From a checkpoint of a small mixture-of-experts model trained on Wikipedia.
Training: a variant of Adam for the experts, 662M tokens, 7025 steps.
Below are experts of layer 3 (counted from 0) of a mixture-of-experts language model. Rows are named router (the router's row for the expert), gate (a neuron's input weights, with its number), up (a neuron's input weights, with its number), down (a neuron's output weights, with its number) and show model dimensions 64-127. Each number is 50 + 10 x the weight over its row's rms, rounded and kept within 0 to 99.
After each expert's rows: a language model's description of what the expert responds to. This comes from a sample of Wikipedia text that the model never trained on.

# expert 14
router:51 39 41 48 36 48 55 59 58 31 71 60 47 66 43 45 67 48 51 42 54 42 48 33 51 60 50 48 35 43 57 55 47 58 46 56 54 66 59 58 64 50 43 69 33 66 46 52 34 58 51 45 74 59 58 41 59 45 60 47 50 50 42 33
gate0:52 52 56 53 49 80 31 49 60 64 44 58 48 41 50 49 42 51 61 51 56 51 66 57 40 37 60 39 60 62 53 55 49 46 52 31 44 57 43 56 39 50 40 48 47 40 48 70 63 40 52 42 33 49 53 44 42 51 50 61 68 43 55 66
up0:45 39 57 56 48 73 50 37 45 64 39 62 37 54 42 56 35 37 58 45 55 54 48 72 43 46 46 37 49 54 63 51 49 56 59 34 58 43 40 59 59 48 43 51 39 48 59 59 56 31 57 51 49 69 56 37 49 55 62 63 53 53 61 61
down0:33 35 59 49 30 48 76 56 45 64 35 43 62 45 58 50 57 57 47 48 46 46 62 40 40 38 57 56 43 50 39 52 44 44 37 30 56 45 68 54 47 36 41 39 55 58 51 43 62 64 59 55 48 80 32 60 53 40 63 42 48 53 45 53
It responds to: Parentheses, copulas, year prefixes. Opening parentheses, the verbs was, is, were, not, and year-prefix pieces like 201, 202, 200, plus capitalized word-initial pieces such as NO.

# expert 59
router:47 47 45 59 44 61 46 66 59 40 45 56 49 49 46 26 59 55 28 51 66 63 34 43 37 36 66 45 45 78 57 52 39 55 44 66 63 42 59 61 37 54 53 56 31 46 43 65 50 49 53 53 52 42 50 55 60 44 38 40 39 37 45 49
gate0:45 54 46 54 54 67 60 20 51 52 43 51 56 47 52 64 37 61 49 43 58 55 60 49 50 46 49 46 48 60 43 38 40 48 63 44 62 52 29 43 53 35 32 53 65 53 44 35 50 55 54 44 48 51 50 48 62 51 56 47 56 49 65 62
up0:50 53 45 52 47 59 50 49 44 58 62 47 45 40 58 58 60 60 50 57 49 46 66 52 53 42 40 52 45 64 42 42 50 41 56 38 67 44 32 39 43 39 44 51 46 44 51 33 40 54 59 64 41 49 36 46 67 48 67 54 52 39 63 63
down0:35 53 45 59 41 53 47 59 50 60 34 57 44 52 47 40 56 58 45 73 43 49 53 44 34 39 57 49 41 42 45 41 37 51 60 36 58 44 71 57 71 35 46 57 62 43 31 49 51 53 62 64 51 64 48 70 58 53 31 65 51 53 55 62
It responds to: Organization and group nouns. Head nouns of institutions and groups after the or a, such as University, Party, Institute, family, film, series, album.

# expert 23
router:53 43 42 50 52 53 47 44 40 41 63 49 63 61 59 35 57 54 56 52 68 57 50 50 45 58 47 53 43 43 52 49 66 43 46 55 52 48 44 48 35 44 66 53 47 56 56 70 40 57 59 50 62 46 49 48 37 46 61 33 56 56 40 37
gate0:52 55 50 44 45 62 40 35 53 73 63 48 61 38 60 59 33 42 42 50 63 48 65 54 47 46 50 51 53 59 40 50 40 51 79 36 47 54 58 34 46 41 65 48 38 52 50 36 55 35 60 67 51 37 48 51 45 55 38 35 32 40 51 58
up0:44 60 49 47 44 54 50 40 48 55 56 51 54 53 67 52 52 52 61 43 58 56 62 54 48 45 55 58 57 47 42 56 48 55 64 36 50 38 64 53 42 53 61 38 45 53 52 40 56 35 43 52 33 27 56 48 50 49 43 45 34 54 58 58
down0:51 41 56 47 58 48 42 39 38 41 70 55 42 52 40 45 51 53 66 36 42 43 50 57 69 58 53 50 65 32 66 58 52 66 42 54 42 39 35 45 44 45 68 46 50 41 50 39 52 63 54 38 63 33 58 50 58 36 58 54 50 41 74 56
It responds to: Year first digits. First three digits of years such as 198, 199, 201, 202 after commas, parentheses or "in", plus the word "history".

# expert 46
router:43 53 39 60 47 61 31 51 38 36 51 54 41 49 31 45 59 50 63 48 55 58 38 48 47 49 54 67 56 67 53 58 54 47 35 53 42 55 36 57 62 57 46 56 64 70 40 60 58 55 75 32 54 50 60 43 48 46 57 40 45 41 31 42
gate0:51 55 44 56 40 48 39 47 30 55 58 44 37 31 54 33 69 50 55 45 47 61 49 54 40 53 60 50 39 84 45 47 40 61 38 55 53 83 62 66 55 66 36 49 47 54 51 59 38 68 50 55 39 60 64 52 38 65 44 39 65 68 45 59
up0:55 63 42 48 46 50 39 49 47 48 52 59 35 47 49 45 69 62 42 38 48 49 30 43 36 48 70 54 33 68 53 48 51 64 35 44 58 71 62 61 60 71 49 58 57 52 62 69 53 51 49 52 35 55 63 45 37 64 49 37 60 57 43 57
down0:65 58 48 50 40 49 57 62 35 50 52 59 61 36 57 69 42 45 56 33 41 41 54 37 55 41 55 39 52 44 60 56 54 29 61 57 42 45 50 45 46 75 50 47 54 56 59 65 37 43 48 63 52 52 39 65 41 50 45 40 43 69 38 47
It responds to: Word endings. Final pieces of words and names before punctuation, such as Himal-ayas, South America, United States, year digits after 201, closing heading marks.

# expert 57
router:61 39 37 58 51 52 34 61 49 48 52 59 61 71 51 44 51 36 55 37 65 58 51 62 32 56 38 54 46 66 59 52 48 41 52 53 57 59 41 63 58 50 53 49 49 67 53 47 49 66 50 33 77 37 50 60 50 67 46 40 49 51 35 39
gate0:61 58 63 63 33 49 56 64 52 54 40 24 65 47 46 51 53 64 63 45 58 79 49 41 66 64 43 58 53 46 66 43 43 54 46 52 76 50 49 43 48 64 35 55 41 49 60 56 56 56 38 40 39 57 46 51 54 55 49 43 55 40 59 60
up0:72 56 47 70 33 47 44 47 44 42 48 20 55 38 55 41 50 65 69 54 54 65 53 38 56 60 53 57 39 55 49 30 55 33 39 58 67 47 45 46 43 56 46 51 37 52 70 68 58 64 42 45 37 54 45 39 35 63 53 44 62 33 61 61
down0:68 68 53 66 57 42 53 56 49 64 39 48 57 45 54 50 72 57 38 54 51 35 52 54 55 45 48 57 34 39 56 63 46 42 39 50 56 33 54 57 57 27 44 58 63 49 47 54 34 41 44 42 47 42 46 51 60 46 40 51 59 53 63 49
It responds to: Commas, colons, subject pronouns. Commas, colons, table bars, and subject or object pronouns he, she, they, him opening clauses, such as However, Family: .

# expert 3
router:54 39 52 50 36 47 45 46 64 52 58 49 52 52 24 45 50 54 49 50 66 51 41 47 18 41 54 72 54 68 52 44 40 45 33 37 45 48 60 50 46 53 59 57 50 58 41 61 41 52 70 30 55 57 44 42 62 51 52 49 50 32 47 52
gate0:55 40 53 49 53 56 51 37 73 53 40 57 51 62 31 50 46 55 48 79 47 58 53 58 36 38 60 56 45 46 59 46 66 59 41 47 51 52 40 41 62 43 59 47 60 45 48 49 64 37 55 49 55 52 52 50 59 57 51 44 50 54 73 47
up0:50 49 51 48 60 52 43 24 53 57 41 57 54 46 34 56 43 64 48 86 53 56 54 49 54 30 52 61 51 42 54 37 72 49 50 44 36 61 39 49 62 51 41 41 66 57 50 38 58 39 59 54 57 62 48 46 41 57 49 48 45 47 58 49
down0:53 48 50 53 46 63 52 49 56 64 56 43 59 60 36 70 38 44 39 45 61 41 61 38 52 76 57 43 45 50 64 43 50 51 51 41 56 64 59 46 65 53 45 46 54 49 39 45 69 41 47 62 53 51 49 37 44 56 54 46 47 45 61 46
It responds to: Head nouns after articles. Common nouns or noun stems right after the, a or of, often before punctuation, such as fire, album, team, government, round.

# expert 12
router:73 50 55 58 48 51 28 40 53 42 50 61 66 34 50 46 53 30 43 54 71 65 30 63 60 38 55 56 49 39 62 56 51 50 52 61 58 52 44 56 57 65 54 66 49 52 50 53 48 55 75 43 54 39 53 53 44 54 52 36 63 63 42 31
gate0:68 39 52 51 46 51 37 50 67 46 34 41 53 55 58 53 52 53 45 58 57 50 66 43 46 61 53 40 53 67 35 42 47 57 47 65 65 42 56 33 41 35 45 63 56 41 54 45 65 28 38 32 48 47 36 54 69 57 53 43 62 39 52 47
up0:66 33 45 42 55 39 25 43 55 51 30 47 46 56 48 46 60 57 52 62 61 58 69 39 41 55 50 46 68 66 40 37 54 63 55 79 62 38 67 45 37 28 46 61 56 38 64 66 68 30 58 36 52 64 31 56 57 55 60 43 61 35 50 35
down0:28 31 43 52 38 65 56 56 54 51 45 46 27 42 35 50 41 47 48 51 52 31 54 70 53 48 30 54 48 45 44 60 52 40 43 59 59 49 50 34 45 46 47 38 44 44 43 49 85 58 69 47 54 46 60 47 51 38 55 52 75 44 57 48
It responds to: Taxonomy and pronouns. Words in species and genus descriptions, such as family, genus, fruit flies; also year prefixes 199/200/201, his/her, then, Democratic in election tables.

# expert 20
router:53 42 31 48 55 60 36 48 29 39 49 48 55 61 43 52 58 47 47 57 68 50 62 48 52 55 63 53 43 72 52 41 51 33 52 61 47 53 50 41 35 53 56 53 46 61 47 58 49 65 44 29 65 36 40 52 49 32 59 51 54 26 53 54
gate0:47 61 38 55 48 57 51 48 51 60 33 59 49 39 50 44 30 69 54 58 60 71 61 40 65 54 30 54 52 60 43 58 74 56 43 63 49 47 59 51 40 53 44 49 51 48 43 52 60 46 59 47 35 60 44 52 57 68 31 41 56 63 49 65
up0:43 58 42 62 55 63 59 51 49 66 33 45 45 42 37 59 54 73 55 37 62 56 58 52 69 63 40 37 47 53 45 54 69 46 46 55 57 47 43 41 40 53 51 37 37 47 49 51 61 51 49 46 38 50 62 69 53 65 46 49 57 60 66 54
down0:56 61 54 44 44 42 42 63 54 27 51 44 48 49 50 65 57 50 56 48 39 48 49 41 33 41 55 53 58 48 53 55 36 37 42 68 47 46 59 39 40 57 37 68 66 51 47 34 49 56 56 52 53 53 64 65 56 51 54 43 63 42 44 44
It responds to: Mid-word letter fragments. Short subword pieces inside names and rare words, such as an, e, s, ar, as in Cl-an, 1990-s, Modul-er.

# expert 40
router:52 39 62 39 52 47 37 61 46 46 57 52 45 47 45 18 61 56 54 50 66 73 55 57 65 54 59 37 65 65 52 56 57 35 49 66 51 62 55 63 39 47 53 55 54 50 32 45 44 41 59 55 66 43 42 44 71 58 51 44 40 39 44 22
gate0:42 34 44 59 30 47 49 38 57 48 52 36 54 47 46 60 43 49 43 58 44 38 37 62 48 68 49 54 43 43 63 44 37 52 45 61 56 67 61 56 45 56 46 50 62 49 75 34 49 59 63 59 61 48 59 48 58 50 52 39 56 58 38 51
up0:45 36 51 69 24 46 40 45 51 47 43 57 51 52 44 60 56 45 60 43 49 41 48 61 52 65 46 45 36 42 64 41 49 49 35 59 66 59 63 52 39 59 55 45 58 39 83 33 55 56 60 52 59 44 65 45 40 67 50 61 69 48 32 54
down0:47 29 68 54 56 73 41 47 51 59 43 54 55 38 37 36 59 48 54 65 53 44 70 40 36 52 60 45 57 50 32 39 46 58 40 67 41 41 36 51 38 64 52 62 32 52 59 23 70 48 38 49 52 36 42 31 62 46 53 54 50 37 56 54
It responds to: Indefinite determiners, word middles. The articles a and an and words like same, some, another, large, plus mid-word pieces such as Mut-ant, swe-eter.

# expert 1
router:51 39 52 68 58 52 19 58 55 58 54 60 41 65 42 42 60 49 47 55 53 56 57 61 57 57 57 46 62 52 46 58 55 36 60 66 55 44 44 55 60 43 75 59 48 60 46 53 45 49 50 48 53 45 46 59 53 48 46 57 58 55 49 25
gate0:63 55 45 42 48 45 49 47 37 36 49 57 48 20 63 40 54 59 44 54 55 53 56 64 48 55 71 64 35 57 53 57 40 45 53 37 63 37 38 54 45 53 45 60 58 48 61 43 42 36 53 61 43 43 46 52 70 39 63 49 42 64 51 49
up0:72 35 49 59 55 44 41 56 48 42 50 53 67 34 60 33 62 44 51 46 65 47 58 58 57 43 66 59 37 55 64 69 44 42 49 48 68 28 43 56 47 62 50 59 54 57 51 44 53 56 63 54 48 55 49 26 74 46 44 44 49 51 40 52
down0:36 63 44 51 57 51 66 42 53 45 50 62 33 51 47 62 64 53 36 36 56 49 44 50 69 70 53 64 68 60 46 62 43 48 54 49 65 30 77 44 36 54 35 45 51 24 49 54 41 51 59 58 41 52 60 38 49 41 59 44 64 49 44 48
It responds to: List connectives. Commas and "and" joining items or clauses in lists and sentences, plus with, or, including, and closing "), ".

# expert 18
router:52 42 42 42 51 68 20 65 39 58 44 52 60 61 45 56 37 52 55 60 54 56 63 44 72 49 60 52 53 73 45 38 64 46 51 43 64 69 46 54 30 55 45 69 57 62 31 42 57 58 72 51 59 62 50 52 55 53 51 63 56 38 39 24
gate0:63 37 28 56 44 34 60 54 62 56 55 50 50 45 41 45 63 52 50 55 49 47 39 57 49 45 61 59 60 39 61 50 52 39 47 53 42 54 48 66 69 36 47 59 43 49 46 44 39 48 55 59 52 51 39 69 48 35 46 63 36 41 44 34
up0:78 42 37 58 48 33 58 48 49 54 53 51 62 51 47 57 58 59 40 51 52 41 49 50 44 44 54 58 63 50 57 32 34 59 60 60 44 49 46 52 54 47 65 59 47 50 52 39 50 47 62 65 60 44 50 63 58 38 47 55 33 46 51 36
down0:54 39 56 49 61 38 43 63 46 62 37 39 37 56 54 71 49 36 51 36 60 29 24 49 35 53 58 35 63 51 63 55 59 54 35 49 65 51 57 44 52 49 67 51 64 50 60 61 46 30 47 42 54 67 53 61 30 45 58 43 32 55 30 40
It responds to: Name-internal word pieces. Short mid-word pieces inside personal and place names and transliterations, such as Soapzone, Shoonya, Marmeladova, Rosedale; also apostrophes inside names.

# expert 49
router:37 46 58 52 42 58 37 54 46 44 49 64 45 52 25 39 52 44 35 54 71 59 49 46 32 50 62 63 49 62 54 50 53 51 41 61 47 42 44 44 51 41 54 59 36 59 36 42 52 41 51 32 60 52 43 43 39 52 56 49 39 45 35 42
gate0:57 58 52 50 51 26 53 51 46 47 52 48 44 36 40 47 44 50 53 50 55 53 44 58 48 48 51 70 45 61 37 61 53 67 69 43 51 38 49 71 35 49 57 47 58 39 43 59 74 64 51 36 55 67 57 52 59 42 50 68 55 42 58 23
up0:51 57 55 57 51 39 50 49 39 53 46 39 50 53 50 59 54 47 54 48 50 54 50 49 50 56 66 61 39 65 30 67 47 60 65 46 52 49 48 57 36 61 62 60 66 36 32 52 71 46 44 31 51 55 61 51 58 49 58 60 39 39 53 44
down0:39 44 50 63 55 55 60 61 47 73 37 53 43 48 66 42 51 70 64 54 61 50 30 52 51 43 49 42 34 54 36 56 53 49 57 53 57 47 48 48 32 47 47 55 39 54 58 59 61 50 70 46 63 62 55 37 47 49 54 43 73 52 38 72
It responds to: South Asian name starts. Capital opening pieces of names, especially Indian, Arabic or Greek names, such as Til-ak, Path-ak, Thir-umagal, Nik-ko.

# expert 29
router:63 48 51 49 49 52 19 51 60 54 42 68 53 62 48 17 58 51 57 44 54 59 45 55 76 55 45 30 59 62 53 57 59 32 55 49 57 63 43 68 49 49 37 50 52 54 37 45 49 59 64 27 64 49 65 56 57 55 56 54 51 43 44 38
gate0:43 67 47 51 54 58 62 55 46 53 49 46 52 48 52 46 48 45 64 47 34 54 60 59 46 53 56 42 48 53 36 71 46 62 41 62 49 42 53 59 58 55 49 41 66 56 73 51 47 44 57 56 59 44 39 47 51 79 63 66 55 29 38 48
up0:45 68 64 51 56 52 45 47 44 50 44 50 44 48 64 47 43 51 74 45 40 48 52 49 61 39 54 31 62 31 44 55 56 44 40 56 47 51 43 56 49 46 47 36 58 58 40 44 51 59 47 52 45 36 46 61 46 61 63 59 60 41 41 42
down0:37 53 37 54 46 41 68 57 54 51 46 39 54 43 45 56 44 51 51 33 48 47 63 39 40 45 54 55 28 56 43 43 51 50 31 65 44 40 56 51 61 61 35 56 43 39 46 54 50 53 25 56 51 27 60 63 38 32 53 65 72 52 56 67
It responds to: Word and number endings. Final pieces completing split words and numbers, such as -ia, -os, -ov, -antino, or the last digit of 1941, 2016.

# expert 11
router:48 35 67 61 50 54 37 62 59 55 60 51 49 62 54 39 70 55 49 55 74 35 47 61 45 56 59 67 45 49 55 28 50 46 58 66 38 52 48 62 42 63 55 51 54 47 57 46 41 50 54 46 54 38 52 62 45 56 58 46 43 56 18 50
gate0:49 49 41 46 68 51 57 63 42 33 56 36 41 64 33 57 60 58 47 42 52 40 55 58 40 46 52 67 54 50 51 54 38 36 33 57 56 42 47 42 40 71 56 60 65 54 28 46 41 50 38 24 53 32 39 36 44 45 52 56 39 45 44 40
up0:48 48 41 50 66 42 48 41 45 51 58 42 50 59 47 63 65 62 52 47 44 46 63 51 43 56 55 63 62 55 48 58 38 47 33 71 71 42 44 44 47 69 56 57 63 53 36 52 43 56 54 21 65 31 43 29 40 55 52 46 37 54 38 35
down0:70 39 58 53 28 41 64 49 53 44 40 49 34 56 58 61 40 53 46 55 59 40 40 60 49 56 63 54 44 34 60 56 50 42 49 60 40 61 56 55 53 55 40 44 54 46 49 83 48 53 52 39 42 63 36 64 48 45 48 55 55 63 60 35
It responds to: Mid-sentence content pieces. Month names before dates, "also", "and", hyphens in compounds, and word-initial pieces of rarer words such as pal(inopsia), pl(aque), bull(pen).

# expert 54
router:54 36 35 64 31 59 13 62 53 60 72 68 43 58 36 23 72 41 57 51 52 57 54 62 49 68 43 40 39 79 54 35 48 31 53 55 56 48 52 59 64 52 74 65 52 61 42 57 52 43 59 46 68 42 40 39 48 42 47 33 38 59 27 45
gate0:58 58 48 60 65 39 58 44 52 46 44 36 49 51 58 61 65 63 33 49 61 43 32 45 46 57 64 39 58 65 56 66 62 63 41 64 59 49 36 49 41 42 38 50 53 50 54 50 58 42 56 62 68 40 44 50 35 48 66 46 40 57 29 34
up0:51 58 41 51 54 40 39 70 49 42 53 45 43 42 47 61 45 40 58 49 63 69 43 61 46 58 64 41 70 45 32 55 42 44 36 61 43 72 41 45 47 45 56 46 38 53 49 57 50 60 54 33 49 51 44 46 72 56 45 61 46 46 50 42
down0:57 49 47 54 60 64 46 56 61 62 45 33 55 61 52 32 45 64 63 58 48 64 54 52 58 44 58 40 62 34 61 45 55 53 49 64 56 50 55 64 46 60 65 44 63 52 35 62 65 49 30 44 48 56 31 54 56 41 56 47 54 40 82 34
It responds to: Commas and conjunctions. Commas, and, that, which, who, but, when, where joining clauses or list items; also table cell pipes after numbers.

# expert 36
router:41 34 42 49 57 51 34 70 57 52 42 50 53 67 42 30 55 51 46 42 54 59 58 40 58 47 44 45 51 48 74 61 33 43 49 59 57 58 54 42 47 57 56 69 40 52 30 56 43 58 41 23 70 54 57 50 45 59 61 66 47 49 37 38
gate0:44 52 45 40 44 54 62 58 51 48 43 51 39 60 30 45 31 59 60 42 41 40 51 44 60 54 38 52 56 50 39 48 43 42 44 42 42 38 48 43 50 51 49 50 49 33 45 64 30 64 42 44 59 41 53 51 44 48 41 46 55 60 38 48
up0:37 41 41 41 52 43 68 62 58 49 56 57 30 61 41 42 48 61 65 50 34 54 47 54 60 58 43 47 59 51 48 50 53 40 34 38 53 41 52 37 45 55 63 62 40 29 47 59 26 52 36 39 48 44 34 44 45 41 43 55 41 49 45 48
down0:54 38 71 55 51 57 40 47 46 46 47 52 58 78 53 37 56 37 53 50 64 40 56 42 35 48 46 42 64 11 67 52 50 59 56 51 35 54 69 52 56 53 51 51 48 41 53 50 60 38 57 52 55 60 56 52 47 52 49 54 56 48 60 52
It responds to: Parentheses and prepositions. Opening parentheses, table pipes, and function words with, for, by, as, has, have, had, especially before a following phrase.

# expert 32
router:48 28 56 44 46 58 45 41 37 43 64 46 46 50 44 28 39 49 42 47 54 67 51 45 55 60 38 39 54 63 56 56 38 50 55 46 64 57 46 51 56 48 41 53 35 43 34 52 46 67 55 40 63 57 31 62 59 37 55 58 37 67 46 47
gate0:27 67 60 44 45 49 33 55 54 51 51 56 35 43 54 56 47 48 58 36 59 55 70 59 63 60 57 36 45 28 41 52 53 56 63 44 40 51 54 57 36 58 32 43 46 52 45 37 55 67 46 52 32 55 56 54 51 51 72 46 38 56 63 39
up0:25 72 48 50 45 44 36 56 57 59 41 63 32 44 53 58 46 45 46 36 60 58 66 53 61 54 58 50 49 44 29 48 55 54 60 44 46 48 63 57 44 55 46 45 40 61 48 38 47 49 50 47 37 51 41 52 52 51 73 41 39 58 62 33
down0:55 41 51 36 56 48 39 39 61 64 58 74 47 55 67 70 63 40 51 46 33 59 58 44 47 54 55 56 59 51 53 29 48 65 38 39 51 44 52 58 54 50 63 46 42 52 71 40 56 48 44 49 65 48 33 56 55 49 40 40 54 40 56 47
It responds to: Prepositions and table pipes. Prepositions such as with, for, by, during, between, against, and down, plus table cell pipes and line breaks in tables.

# expert 51
router:53 50 57 61 65 39 15 47 56 31 46 61 38 56 52 29 55 49 60 38 57 52 49 58 61 44 52 54 58 71 51 45 56 53 38 41 43 31 40 56 57 45 40 54 45 48 34 73 49 69 53 36 60 42 68 64 49 45 52 42 54 48 56 47
gate0:47 48 42 66 65 46 36 30 54 46 48 52 44 45 59 59 36 61 57 61 46 39 60 61 59 44 43 50 52 62 50 52 69 53 19 51 35 47 33 37 71 46 37 34 50 45 51 49 65 64 47 44 49 49 53 40 40 53 45 42 53 61 55 67
up0:59 61 52 56 65 45 36 44 41 41 39 52 49 34 54 54 64 65 46 66 48 48 49 37 59 59 55 65 50 52 39 45 50 62 41 52 48 47 48 70 42 53 39 35 60 42 54 70 61 51 51 43 59 41 72 53 49 61 40 42 42 45 43 54
down0:59 46 51 49 41 53 51 34 58 50 47 69 45 52 49 47 43 46 58 56 47 48 49 63 46 27 52 44 56 60 54 37 44 53 48 52 54 61 48 44 52 57 55 61 29 59 52 49 46 52 49 50 31 49 68 51 71 27 39 58 55 56 51 55
It responds to: Plural and noun suffixes. Word-final suffixes such as -ation, -es, -ers, -ments, -ings, and plural nouns like years, games, research in descriptive prose.

# expert 0
router:44 51 46 53 52 52 22 58 58 54 55 59 58 59 66 43 51 48 46 33 61 50 37 39 59 59 40 51 58 69 58 37 58 40 39 42 51 55 49 65 53 47 46 45 58 57 60 37 46 64 65 53 59 42 56 50 55 52 68 51 55 42 38 48
gate0:33 39 56 29 38 58 47 56 50 42 51 50 55 39 54 56 41 44 60 58 45 49 53 42 59 43 34 70 59 71 48 51 47 53 68 53 49 56 53 58 65 52 42 57 51 25 58 52 50 54 63 54 36 57 55 48 36 42 57 36 67 32 55 58
up0:38 36 38 40 38 47 44 43 58 41 56 40 59 32 50 46 41 41 57 49 47 72 49 50 50 56 41 55 53 79 48 61 64 49 48 51 51 61 58 73 52 49 51 49 55 34 56 49 44 63 62 54 40 54 54 43 38 43 49 39 64 42 56 58
down0:56 55 52 51 48 44 58 50 59 46 52 53 47 42 44 41 46 48 37 52 39 57 37 43 48 61 57 52 72 63 58 29 51 34 56 47 53 66 79 45 69 57 48 57 36 52 44 44 51 47 49 43 66 52 64 56 45 44 46 45 55 55 49 20
It responds to: Foreign name fragments. Mid-word pieces of foreign or unusual proper names and non-Latin script bytes, such as Gabbana, Athabasca, Bhutto, Tamil or Thai characters.

# expert 13
router:57 41 50 60 59 47 10 51 58 24 59 58 41 53 45 38 51 47 44 43 60 61 28 40 65 48 53 50 44 49 62 52 45 45 45 53 65 58 41 57 43 56 44 56 49 65 31 54 55 69 63 43 63 42 54 56 55 64 55 59 41 49 44 28
gate0:62 54 43 56 63 46 34 57 60 51 36 53 39 57 53 63 59 47 46 50 52 48 35 53 64 68 42 56 48 65 44 34 64 45 40 54 67 73 60 48 56 47 34 51 53 59 55 64 51 64 44 48 62 54 54 45 55 53 44 70 70 34 59 41
up0:57 61 29 58 60 67 37 42 54 59 44 53 50 47 45 47 42 39 49 56 51 59 41 54 59 65 44 61 52 52 50 42 56 68 37 52 56 65 63 44 66 38 38 60 32 52 42 80 47 49 57 51 72 61 54 46 46 52 45 68 50 36 50 44
down0:62 63 36 56 46 65 70 60 44 65 48 48 58 62 46 67 39 47 43 47 37 40 36 50 63 20 59 49 53 55 43 64 38 41 60 39 50 37 85 41 43 47 51 63 46 48 52 54 44 58 52 43 75 53 53 41 62 50 54 63 52 55 49 62
It responds to: Name-internal pieces, hyphens. Hyphens and mid-word pieces inside foreign names and compounds (Corbeil-Essonnes, Pav-lova), N in coordinates, and Arab in United Arab Emirates.

# expert 44
router:50 38 62 62 35 56 32 51 54 49 46 42 57 55 60 44 62 51 45 48 60 65 59 46 49 50 56 38 60 69 68 53 66 30 48 55 59 42 35 40 58 48 50 52 31 55 32 46 49 65 74 34 49 45 63 57 37 58 52 42 46 54 52 47
gate0:52 45 26 36 41 50 46 64 70 64 40 50 63 30 63 44 43 43 41 58 55 41 62 63 59 53 56 61 49 50 71 53 50 46 54 68 37 56 40 47 51 56 55 55 42 61 57 60 48 60 53 53 55 47 44 49 62 63 57 54 53 46 40 44
up0:47 38 35 44 34 43 44 63 64 61 37 29 61 39 52 46 46 47 53 67 40 39 46 60 49 64 58 49 40 46 63 46 60 41 57 48 45 58 41 46 49 56 49 65 50 60 60 49 47 45 64 48 50 49 33 44 61 60 50 44 54 49 37 59
down0:56 35 42 41 40 52 60 47 62 56 39 52 38 41 57 46 60 52 41 56 32 57 60 27 58 56 44 60 46 32 56 44 41 43 45 49 48 66 53 60 48 49 47 43 36 49 54 47 47 57 39 38 50 61 38 51 49 55 50 58 52 46 31 49
It responds to: Verb endings and negation. Word endings such as ing, ed, ated completing verbs in running prose, plus not, did, such, known, and States after United.

# expert 42
router:43 47 47 65 64 56 27 71 70 41 44 46 29 65 63 49 66 48 56 42 47 69 40 50 62 46 58 49 46 66 48 46 44 37 47 54 44 55 37 54 55 71 22 62 35 47 43 54 35 69 35 36 65 52 60 29 45 45 51 40 53 52 43 62
gate0:49 36 67 61 49 47 53 50 30 49 42 55 63 34 69 48 39 49 43 49 48 47 29 65 56 50 48 52 46 57 48 53 42 40 40 49 48 44 30 30 65 59 44 44 27 43 44 42 43 63 51 50 25 40 51 46 46 63 65 48 69 45 42 39
up0:47 51 55 63 41 40 37 59 43 49 30 65 52 43 54 56 45 58 49 40 58 55 41 45 55 73 54 37 66 53 39 54 49 35 47 37 57 60 31 26 58 56 48 36 50 56 45 49 47 50 53 45 39 61 57 36 47 48 77 48 74 53 35 51
down0:43 34 53 46 48 47 59 51 32 55 53 73 85 46 38 57 70 55 47 57 65 34 50 45 59 61 38 38 60 49 56 47 49 42 57 49 58 51 61 43 56 33 48 40 41 41 50 41 53 59 64 45 59 39 44 66 46 52 53 48 57 61 43 44
It responds to: Place and organization heads. Head nouns ending names of places and organizations, such as Street, Creek, Square Garden, Racing, Team; also possessive 's and section == marks.

# expert 56
router:54 30 41 53 53 50 13 64 53 42 65 57 48 57 47 31 66 44 51 59 62 68 41 54 56 48 43 41 47 78 52 59 43 33 53 54 69 55 44 60 48 54 46 53 37 61 26 55 37 59 53 31 77 47 47 56 52 54 45 39 51 53 41 45
gate0:47 55 38 49 57 38 48 40 36 45 56 41 37 46 54 53 53 53 45 41 60 58 47 63 41 37 65 43 56 52 53 43 41 44 53 65 53 33 61 49 38 59 48 47 60 37 54 53 59 53 44 54 54 49 51 42 61 67 57 47 32 52 41 36
up0:48 55 30 45 59 41 45 37 51 50 57 45 48 43 70 64 50 47 34 40 55 62 46 66 47 43 64 51 54 55 43 41 47 47 58 51 39 36 54 58 38 62 45 57 52 34 46 55 60 48 48 60 48 52 51 31 59 69 68 53 31 54 47 29
down0:47 42 65 56 36 48 58 39 52 38 50 40 50 42 38 27 39 53 54 48 36 50 47 50 41 38 56 50 44 57 65 44 61 52 52 39 52 50 56 42 54 36 52 46 40 53 37 59 52 44 58 50 46 41 59 49 58 46 60 53 46 61 38 48
It responds to: Commas, dashes, semicolons. Commas, colons, semicolons and en dashes, especially dashes in score ranges like 3–1 or 82–77, plus the name piece Born.

# expert 7
router:34 27 36 63 41 61 48 39 58 44 37 61 50 47 54 47 52 52 50 45 55 44 60 54 42 64 51 45 61 62 52 63 40 69 44 55 56 41 43 30 48 62 43 59 45 59 39 50 46 56 55 55 76 41 39 45 62 56 64 48 54 71 35 41
gate0:43 58 40 45 41 50 47 36 34 30 52 56 66 39 46 55 47 35 42 60 60 61 35 46 62 79 43 40 55 51 53 56 52 50 29 59 45 33 42 52 35 61 46 52 51 58 49 49 51 30 56 49 52 49 46 51 64 56 47 51 46 39 67 53
up0:28 71 33 50 45 51 54 38 50 44 53 54 56 53 47 52 56 38 52 42 53 57 31 45 59 69 34 50 50 51 47 58 54 65 35 61 33 28 56 61 52 59 63 53 43 62 61 45 59 27 66 58 57 44 54 39 65 49 53 55 42 48 68 50
down0:38 58 50 52 59 41 57 55 48 44 39 38 59 35 41 71 46 46 62 48 68 54 50 60 44 56 60 58 51 49 42 32 35 66 53 60 47 36 55 40 38 51 47 61 53 51 48 59 68 41 68 34 59 55 52 48 42 40 50 50 39 54 37 37
It responds to: Word-initial capital pieces. First pieces of capitalized words or names after the, pipes or dashes, such as Ch, Al, Re, Un, plus New, most, major.

# expert 53
router:64 47 38 55 52 56 44 59 56 33 46 51 55 52 44 37 56 54 45 64 49 68 45 57 41 54 50 55 74 54 68 47 62 49 54 50 51 51 41 52 64 45 62 67 39 56 43 57 54 59 64 43 70 45 50 54 39 58 56 46 54 55 43 41
gate0:60 48 55 52 42 44 44 55 67 55 42 36 66 30 39 43 59 51 45 46 77 45 45 47 33 71 62 57 55 59 46 49 60 42 58 59 59 56 41 62 47 32 37 57 51 52 42 48 62 59 64 40 38 65 48 54 64 46 46 49 57 55 55 51
up0:53 39 39 56 31 48 30 56 81 67 51 30 65 39 42 42 58 65 52 54 62 58 38 50 44 60 71 49 43 62 59 37 54 47 51 47 56 66 25 58 38 35 35 61 34 50 48 34 57 65 45 48 44 47 41 42 68 53 55 40 61 56 48 43
down0:57 48 61 58 45 43 71 67 37 44 53 40 46 49 31 46 68 43 48 62 58 55 34 48 42 58 52 49 42 39 55 43 60 60 51 49 63 44 51 63 48 51 51 65 53 47 33 57 60 47 43 51 42 57 29 64 51 51 37 48 57 52 35 35
It responds to: Prepositions opening phrases. Prepositions like of, in, from, during, against and sentence-initial In or On starting a date, plus became, remained, since.